From a checkpoint of a small mixture-of-experts model trained on Wikipedia.
Size: 13 layers, width 640, 105M parameters.
Experts: 64 experts in each of 13 layers, 64 GELU neurons an expert, 6 picks a token, a sigmoid router, 32 empty slots to pick, a shared expert of 256 neurons.
Training: a variant of SOAP for the experts, 696M tokens.
Below are experts of layer 4 (counted from 0) of a mixture-of-experts language model. Rows are named router (the router's row for the expert), up (a neuron's input weights, with its number) and show model dimensions 0-159. Each number is 200 + 40 x the weight over its row's rms, rounded and kept within 0 to 999.
After each expert's rows: "gets" lists some tokens that make up at least twice as much of what it gets as of all text. This comes from a sample of Wikipedia text that the model never trained on. Tokens count by the router's weight.

# expert 17
router,238,177,154,202,160,169,231,185,204,127,214,201,131,247,186,204,184,131,220,171,267,169,235,231,119,177,192,217,226,268,144,253,193,260,247,191,172,215,225,145,192,178,207,141,272,277,252,213,260,280,239,241,191,149,237,248,223,173,218,151,251,134,103,199,204,185,222,232,173,240,261,219,241,130,199,266,208,223,165,232,233,175,209,167,157,155,160,106,251,200,183,251,184,252,137,193,231,206,246,172,186,198,154,250,206,217,213,242,189,177,193,218,279,160,182,147,199,192,219,202,238,148,160,87,164,89,265,145,218,151,197,239,195,219,186,225,180,203,204,168,162,205,194,154,155,225,212,233,196,179,241,203,286,170,181,215,192,243,196,220
up0,226,172,201,291,275,240,136,309,202,165,194,182,213,208,245,213,146,162,128,189,192,161,238,267,115,154,199,249,284,283,316,224,248,265,197,152,145,178,208,194,359,233,139,211,250,195,191,218,215,179,187,207,209,173,184,132,313,236,254,246,144,254,196,266,270,233,214,169,165,277,218,155,219,171,227,217,168,181,255,168,206,241,182,192,155,140,228,217,249,147,149,215,217,134,223,202,238,196,217,204,216,215,179,206,156,181,206,225,204,211,198,89,163,207,182,173,141,191,209,207,190,217,134,201,159,208,232,184,159,156,212,221,183,250,204,232,144,212,146,188,182,219,215,209,197,209,204,232,215,242,209,257,305,187,135,233,212,171,156,147
gets: "=", " \"", "–", "/", "{", ")"

# expert 1
router,175,213,215,218,173,229,223,180,253,292,227,187,116,210,208,142,191,212,192,188,128,259,201,224,194,193,167,168,200,156,266,173,168,198,274,177,186,190,188,211,178,184,182,152,196,270,175,179,165,258,162,276,245,181,119,244,227,137,185,194,190,218,188,207,197,216,246,203,151,139,170,205,242,240,121,228,242,193,271,271,159,233,193,223,257,175,162,207,211,172,166,215,204,226,175,169,186,205,123,169,236,113,217,188,186,132,175,236,213,258,175,185,163,177,217,249,217,199,250,205,233,239,246,207,207,175,179,167,238,184,214,221,140,207,222,210,237,197,201,232,227,202,129,175,305,188,254,130,192,226,230,192,129,199,247,166,320,211,267,138
up0,238,214,107,191,276,204,194,191,229,201,221,180,194,211,86,165,201,241,207,180,170,171,176,181,185,167,187,210,283,139,181,134,196,198,226,178,98,176,168,174,226,192,233,108,242,201,190,226,209,158,238,190,227,167,166,178,213,175,212,188,142,300,181,242,188,164,168,242,239,301,145,135,217,199,134,193,131,122,173,212,211,168,213,229,168,218,196,210,204,216,222,227,181,238,208,130,251,181,196,158,172,165,250,227,238,204,156,223,244,166,169,161,154,250,167,206,233,228,183,192,199,212,123,268,264,163,217,198,187,236,158,181,188,158,309,158,205,267,229,250,176,212,163,181,201,202,263,236,255,161,126,166,205,189,175,183,215,148,169,250
gets: ".", " and", " |", " in", " the", ","

# expert 7
router,211,158,181,216,201,211,194,224,217,250,147,199,223,97,253,235,269,161,249,236,196,134,212,165,214,216,162,224,185,200,145,185,259,137,181,249,180,229,154,262,253,202,207,174,226,153,243,183,176,239,322,201,221,168,215,210,212,222,186,175,185,217,272,201,192,243,237,185,211,190,247,181,221,212,216,194,284,90,235,166,139,192,225,208,233,151,193,223,197,184,171,145,210,215,251,158,206,156,164,257,211,218,258,244,204,216,285,196,205,185,243,89,155,169,226,235,104,230,177,222,193,257,175,241,136,188,244,184,179,185,166,198,257,205,290,191,184,183,263,240,250,284,282,249,175,210,236,244,210,188,236,195,163,162,212,177,215,156,217,178
up0,195,163,146,212,198,220,167,189,196,188,243,248,299,194,183,150,191,225,189,292,184,142,260,201,192,234,164,232,223,143,221,167,243,171,253,213,167,217,183,189,211,194,219,256,245,274,181,223,161,185,209,120,195,165,200,155,204,160,183,236,188,226,222,242,233,218,179,244,141,213,191,117,224,103,276,259,163,147,176,256,190,220,144,176,203,188,212,182,253,262,93,151,233,288,209,228,212,207,182,217,288,207,236,218,145,208,155,197,170,155,282,147,183,144,227,221,170,132,243,222,206,210,165,143,174,212,171,304,211,208,163,268,241,195,184,180,197,247,188,234,248,208,224,227,235,247,255,179,219,221,274,183,233,172,138,235,231,210,202,144
gets: "ly", " of", " but", " for", " after", " out"

# expert 43
router,196,264,226,85,234,253,209,201,201,168,108,195,204,216,172,206,261,212,163,160,237,199,143,246,218,213,209,250,222,218,212,220,204,115,175,200,196,197,224,141,201,148,196,241,115,286,281,112,286,175,196,145,203,181,181,189,171,217,175,220,255,218,252,164,186,205,169,182,213,164,260,251,250,240,176,148,254,217,176,272,278,182,202,196,150,236,141,219,207,178,140,241,201,273,175,208,266,260,197,137,264,174,181,223,261,174,209,131,172,158,199,153,198,213,167,203,211,217,214,241,169,147,200,185,178,193,157,181,261,178,240,221,192,269,183,214,159,269,235,152,202,253,242,206,200,203,177,176,195,167,216,207,214,260,202,192,252,186,131,130
up0,172,115,232,205,183,104,186,218,138,186,175,248,154,186,195,223,124,173,126,208,274,245,160,145,200,134,206,257,149,125,167,221,204,224,81,172,193,166,146,174,209,184,204,189,215,213,206,122,192,231,242,221,233,268,162,233,136,192,242,247,142,165,220,169,246,154,209,222,216,217,151,297,154,262,241,256,245,184,174,231,210,171,238,247,226,174,214,218,145,167,271,235,178,155,142,146,214,156,200,237,207,198,192,218,274,193,232,205,166,196,278,196,231,176,230,213,205,122,242,203,184,219,163,177,222,173,166,250,202,220,249,221,184,188,146,98,173,247,187,237,174,176,203,274,227,211,230,214,247,257,182,154,179,207,180,212,221,215,159,188
gets: "=", ":", " |", "°", " –", ";"

# expert 35
router,183,205,141,184,246,262,203,198,212,170,197,161,197,254,129,222,181,284,237,166,185,197,219,198,197,177,189,177,207,212,169,155,196,212,165,228,159,217,240,223,260,182,210,208,214,249,270,175,248,218,241,108,198,231,226,223,256,186,206,200,161,226,175,136,236,203,76,247,235,276,190,165,177,165,154,245,174,226,143,181,279,240,137,180,191,160,183,142,179,135,212,192,164,253,203,197,175,154,188,152,219,168,246,190,159,206,161,226,254,217,141,291,270,180,275,256,239,172,214,192,159,214,257,244,247,235,173,223,193,140,150,185,288,280,254,168,170,206,244,155,216,261,207,248,204,228,172,177,230,185,189,223,169,160,196,204,215,103,258,201
up0,197,187,211,286,278,171,264,234,194,186,150,295,254,192,256,175,166,194,195,176,218,177,168,183,162,138,156,225,218,70,190,149,246,270,240,170,167,237,197,234,177,150,263,220,166,191,225,300,218,263,191,250,237,283,255,198,234,219,217,280,184,196,197,210,236,219,156,223,212,231,201,155,180,178,222,264,206,165,142,281,147,179,193,232,132,278,321,184,251,248,230,190,98,286,202,233,139,230,205,249,195,208,239,206,235,168,252,187,203,213,170,239,118,166,322,202,166,127,137,178,176,178,115,175,158,187,136,243,174,214,173,194,200,175,228,197,155,153,147,223,209,234,242,259,168,177,153,133,189,143,198,227,192,208,205,174,154,244,180,253
gets: "y", "a", "n", "in", "t", "g"

# expert 2
router,225,193,171,210,222,184,189,174,275,230,291,229,164,215,246,195,182,244,206,82,300,211,325,231,237,151,190,229,190,209,128,173,187,245,221,254,209,222,203,164,189,233,92,249,204,209,268,214,297,201,216,257,205,195,130,215,230,232,252,160,322,207,165,237,166,263,216,224,225,222,179,207,240,254,260,194,233,250,259,171,225,261,231,195,113,188,221,176,218,153,117,160,216,118,247,201,197,129,196,205,186,214,223,243,207,195,282,55,136,241,138,204,187,208,135,199,209,169,138,250,198,222,174,181,213,237,261,180,249,294,192,223,201,256,176,133,217,247,242,267,265,204,214,212,285,190,228,149,278,210,212,211,238,292,217,170,226,229,161,157
up0,194,273,177,192,231,227,243,231,221,201,219,213,165,148,136,136,204,122,168,220,176,146,236,211,233,198,195,171,185,227,244,165,197,230,209,125,162,259,252,205,191,282,205,160,206,267,173,214,244,242,172,201,207,175,218,149,190,224,227,180,200,131,171,145,182,253,181,134,268,223,198,129,228,195,249,215,205,208,188,181,220,231,159,245,211,226,226,220,129,198,160,210,260,184,189,204,205,181,169,173,147,234,225,175,189,223,221,212,223,249,181,223,159,184,209,253,150,185,153,203,152,216,166,213,215,169,195,182,189,168,165,231,198,174,264,219,170,246,161,229,209,270,174,126,249,203,186,209,300,281,202,249,191,233,193,215,235,206,192,196
gets: "s", "'", " his", "es", "\"", " its"

# expert 38
router,170,178,255,210,228,169,265,169,271,232,252,251,206,213,196,213,241,222,217,214,217,216,178,184,155,198,202,121,193,256,221,136,197,209,228,213,179,193,164,127,152,269,143,187,117,236,161,202,272,181,166,241,191,190,92,155,227,198,225,191,203,217,244,299,226,159,230,204,200,184,168,220,198,241,230,168,217,238,215,228,218,183,166,211,261,277,188,188,230,173,121,197,248,204,176,153,221,178,152,174,182,188,190,189,168,222,254,144,143,209,265,222,241,241,227,228,220,166,232,268,187,225,205,257,218,191,172,209,229,227,166,199,207,298,195,255,175,222,227,191,230,253,96,159,241,131,209,109,170,210,203,196,213,170,226,209,235,221,128,157
up0,238,150,211,194,218,170,202,129,179,183,193,220,243,192,230,171,124,261,222,251,182,215,186,175,208,192,194,263,207,192,230,182,213,219,193,173,217,274,216,215,150,253,201,193,173,169,174,155,192,206,160,264,197,176,167,119,137,257,242,274,173,254,173,193,152,227,228,289,187,172,264,204,214,139,192,210,228,242,194,208,234,202,226,192,131,216,225,145,225,159,183,209,121,202,181,159,157,163,209,179,176,205,156,226,206,243,247,259,112,161,202,219,240,223,184,200,254,180,280,319,307,243,255,196,159,195,234,172,196,86,192,149,227,260,140,216,186,193,270,247,181,161,241,237,190,204,232,131,147,228,224,113,271,153,251,231,228,199,178,182
gets: "s", "es", "ers", "us", "ies", "rs"

# expert 6
router,136,183,291,227,259,186,133,278,236,166,239,211,172,202,210,222,152,138,138,237,158,169,231,188,186,284,218,248,253,241,253,169,200,230,214,227,296,183,231,193,184,159,131,241,194,166,228,222,153,218,173,206,222,110,165,128,201,192,166,142,250,246,224,205,185,173,161,125,193,171,138,129,236,151,202,158,180,147,184,177,129,173,260,186,157,144,244,251,223,259,266,192,287,225,225,200,222,221,230,232,201,236,177,138,264,196,211,214,137,195,186,242,167,247,186,169,183,200,219,196,270,198,184,198,244,115,144,145,263,263,238,191,249,227,184,246,269,135,243,246,196,166,170,208,229,158,223,166,149,131,191,193,202,209,251,194,229,195,151,147
up0,202,171,240,216,154,199,204,134,164,178,239,226,172,250,220,171,165,226,242,165,177,281,173,155,192,209,191,131,192,234,228,137,167,191,199,252,289,203,215,213,219,234,169,242,112,179,147,237,251,233,207,239,133,164,153,140,191,199,117,218,208,192,220,299,230,207,235,188,216,204,222,186,204,213,247,191,218,201,264,222,195,148,121,186,205,168,128,209,208,204,251,235,273,231,265,166,194,246,181,169,132,216,213,190,183,194,194,185,180,153,249,143,181,228,216,185,169,174,155,153,177,219,195,176,205,116,201,173,199,239,245,149,241,158,239,140,144,123,276,201,154,124,109,174,287,197,159,175,242,217,166,131,175,222,180,186,187,129,156,229
gets: "e", "i", "n", " which", "k", " that"

# expert 45
router,229,156,182,189,286,275,149,189,228,187,208,137,204,165,164,234,202,193,201,184,230,208,235,181,195,109,160,219,231,191,223,204,146,178,164,256,167,293,166,249,272,262,161,174,152,169,259,152,197,166,221,259,242,277,157,223,179,215,159,167,120,213,233,196,182,253,202,266,133,194,163,141,179,227,157,232,221,169,215,218,143,214,170,242,247,174,170,200,246,272,211,176,194,199,186,163,156,251,140,191,205,138,241,217,132,177,200,198,183,233,250,198,158,180,167,182,128,236,203,197,201,205,188,191,211,249,228,222,221,237,183,199,168,228,221,205,158,178,259,169,254,212,282,236,142,254,212,198,275,156,207,193,213,203,258,212,246,192,200,188
up0,224,182,166,107,198,218,227,207,312,261,234,278,214,204,152,237,176,215,267,246,196,251,141,192,206,151,181,208,241,202,192,235,215,204,179,167,218,212,143,192,219,142,146,247,283,193,200,185,129,145,230,187,173,182,203,131,198,157,216,224,243,192,200,156,236,159,284,213,248,169,231,194,229,163,181,174,234,218,227,264,172,122,106,100,277,206,204,154,125,192,194,235,260,181,194,216,190,219,118,214,215,198,273,185,156,140,226,197,212,209,183,169,157,320,245,180,124,202,109,156,272,138,189,151,229,163,136,218,152,219,211,246,189,203,220,196,216,174,161,128,101,237,210,237,247,208,153,260,223,200,171,288,175,230,235,227,196,219,187,247
gets: " to", "ly", " 0", "ed", "ti", "d"

# expert 32
router,219,183,178,198,194,140,206,232,264,168,268,233,120,181,123,151,204,236,211,291,217,196,157,237,191,251,147,133,200,149,204,105,162,185,109,106,149,202,122,245,178,167,192,255,194,169,158,208,216,211,185,155,153,212,238,178,164,171,243,208,191,134,221,216,160,134,208,250,198,199,236,232,140,243,247,268,233,234,199,187,180,172,282,240,218,210,158,161,97,293,189,236,181,258,203,137,211,257,189,226,224,202,168,204,212,282,152,153,201,259,247,159,195,221,274,188,213,247,209,213,132,194,159,229,167,171,223,243,218,247,172,240,231,149,178,241,248,162,156,219,267,232,156,136,244,146,200,207,114,243,154,235,199,215,224,232,205,241,242,244
up0,184,129,247,235,272,186,222,144,184,151,216,140,206,229,140,152,207,243,182,184,230,213,149,181,200,198,201,230,153,205,212,212,219,213,154,241,244,229,251,223,167,173,216,165,202,253,178,169,283,202,163,198,240,165,238,128,199,189,123,215,215,145,192,231,211,175,154,152,225,158,193,198,224,200,291,223,284,110,211,188,186,275,158,197,250,169,184,227,164,167,248,98,169,163,188,211,226,107,124,122,233,251,140,173,207,219,150,181,173,169,260,170,200,230,177,208,206,192,251,216,163,186,123,168,180,199,193,146,208,193,156,236,262,175,272,181,301,138,264,177,190,268,171,198,210,206,237,180,190,264,170,220,205,192,137,196,277,200,122,279
gets: "e", "a", "o", "te", "de", "ta"